From a checkpoint of a small mixture-of-experts model trained on Wikipedia.
Training: a variant of Adam for the experts, 642M tokens, 4897 steps.
Below are experts of layer 6 (counted from 0) of a mixture-of-experts language model. Rows are named router (the router's row for the expert) and show model dimensions 192-255. Each number is 128 + 24 x the weight over its row's rms, rounded and kept within 0 to 255. Numbers have three digits each.
Before each expert's rows: "mostly gets" lists some tokens that are sent to it at least half of the time; "comes before" lists some tokens at least twice as common just after its tokens as in all text. This comes from a sample of Wikipedia text that the model never trained on. Tokens count by the router's weight.

# expert 229
mostly gets: " they", " students", " players", " who", " you", " schools"
comes before: ",", " are", " of", " were", ".", " is"
router:147095123149163132155139089119124113146156147104094092117131133125132147155094129177114125103120130105133154091106158133147141118163142132147133141080120135127166182139166119169116135113114139

# expert 162
mostly gets: " during", " During", " within", " in", " throughout", "During"
comes before: " the", " ", " a", " his", " its", " this"
router:180112123139170127151128098163067144120137133143145118128075100110118128095114106185158171143092093164139122133153131120136100125166110143106129102148097099126100123127072104139127131104115156

# expert 100
mostly gets: " on", "On", " On", " along", " around", " upon"
comes before: " the", " ", " a", " his", " their", " its"
router:154147160129156086132134090162137139102113144160147114135079125118090129093140137147150142161101126135178155133171152121109113135159087179125123123150110110128135123105137090133122090140141155

# expert 167
mostly gets: ";;", " —;", " Transliteration", " Girl", "\";", " Title"
comes before: " ", " \"", " |", " —;", "0", "\""
router:119143122107111100091106155122144135131157119101100124118158171156162189171134134166103073136134148140097125118155118134128105161102189133132146106137107130143107156121143161133164093125129139

# expert 224
mostly gets: " Smith", "″W", " MPC", " Wood", " Wilson", " Whit"
comes before: " |", " |\n", ",", " (", "\n", "'s"
router:144118092141104152127127155078150150170100104111127129111122147131135097124135144123113155126187154100099118106133110121121105111104149113128126138120154154122144130126195142150117138167121092

# expert 114
mostly gets: " members", " students", " areas", "ations", " games", " events"
comes before: ",", " of", " and", " were", ".", " in"
router:115121125147137116128135097088123152136150124105091145099116149106125097137128142145076140131170095092102153101088115150159118146182137160164105118102111115105129131171160154169138141126125105

# expert 240
mostly gets: " /", " (/", " Current"
comes before: " ", " The", "2", " Apps", " It", " Coordinates"
router:116137116132106123120119094095128101109109150083106123138133110153149131149137116090109106127104133140171149136137104119143121132085162115146112108156107117116125178070106116098147172113145126

# expert 122
mostly gets: " and", " or", " including", " &", " include", " nor"
comes before: " and", " the", " a", " which", " but", " other"
router:161175122107103108133143070159136106104172132129125099161158090146169133120156073122173153102110125125135122120132112172091110114161124136088122150097144164150157180159121082118106161118087123

# expert 137
mostly gets: "ст", "disambiguation", "λ", "ε"
comes before: "–", ")", "8", "9", "),", ")\n"
router:114128151084125115115147139094140119137098144117108169079175149118084168140147113116113143151156109137080129142134104150129144132124106086129142155127118111119153083163105155138126135119132146

# expert 36
mostly gets: " (#", " Interactive", " "
comes before: "1", "2", " map", " Added", "aged", "born"
router:102150148159119126119106125072137097121121150161124067125153108117146157132086095125160115114118126149109127100107104119135127092140159118157134098119139137131071133109107122120134088141119132

# expert 147
mostly gets: " at", " his", " At", "At", " His", "'s"
comes before: " the", " first", " least", " own", " death", " father"
router:156098154091154133104136160164142184123135130142141060111097135130113097124145117118103116155119159173127125109161099134108131123087102144149108095129076149165137084114112140105152151158112164

# expert 209
mostly gets: " km", " mi", " cm", "/km", " mm", " Coordinates"
comes before: " (", ";", "^{", ")", ")\n", ":"
router:143140123127100133122103120098128140115130107123090069114124135132098114157089121153103125154116115128099108105120157105157125131112156119164162167085149157125183111132110136129116146137185130

# expert 187
mostly gets: " city", " district", " company", " station", " area", " town"
comes before: " of", ":", " in", " was", ",", " is"
router:135133135138115124171129141095101153129164121109131120145134117120094108158126099157125107155147109192113117132090171115160150130092173141112102134114148098070116155148090139186129119133099127

# expert 186
mostly gets: "ensis", " Animalia", "atus", "idae", "urus", "oris"
comes before: " ", " (", "\n", " p", "us", " Townsend"
router:146130074139130143134166165144143084102151110138154164130172098118136134104153102121103156061105111098169152168110120124146131086138123131102133107126134136108136099135133122124144106147114121

# expert 246
mostly gets: " him", " them", " students", " players", " characters", " troops"
comes before: ".", ",", ".\n\n", " and", " in", " were"
router:121129160134151127131106128104116125156142140096116126144132130172136140168119142121089110121161127092090137115105108119148145092160167155175134156102114098116192134117143147149116127096137086

# expert 105
mostly gets: "sson", "ford", "ingham", "ski", "wick", "itz"
comes before: ",", " |", " (", "\n", "en", " United"
router:079138096139090128121155088143117152116097145112154130095100146112067114146124136154077158128137157100112142187103091134148130118104126132132151154111088102096141137118123140136115141123138146

# expert 140
mostly gets: "   ", " etc", " ✔", " FW", " nov", "disambiguation"
comes before: " |", " |\n", ".", ")", "|", " MF"
router:096155169108136160112139123115158129129079132133140135120160106139178090132116160099154141122146110190102111089129079156145152107163150131115103118153176146120108126086134140133134131157139161

# expert 135
mostly gets: " FW", " MF", " DF", " GK", " ✔", "K"
comes before: " |", " |\n", "9", "0", ")", " He"
router:116139127122127137103167177068126088131106132108119161089125120131130137126143165111125093114132161103101123153104142158119120124113135109117130158160173129155120096121139158121118135147089114

# expert 76
mostly gets: " wrote", " stated", " saying", " announced", " claimed", " stating"
comes before: "1", "2", " that", "3", "9", "4"
router:106159162163141148117086101113160109078121142109135152161123134164137135133147111131116108146159110152105116095140099132102116096130098085108110099078095117171124161154121126147166147117131079

# expert 198
mostly gets: " Germany", " Europe", " Austria", " Moscow", " London", " Paris"
comes before: ",", "\n", " |", " (", " and", "."
router:098120123135100145123114114122153141112128166112168153108117159133123099091157114124131136161190151130152110128138124112158145107121120114151149139157124142117076094111149114101149123162109108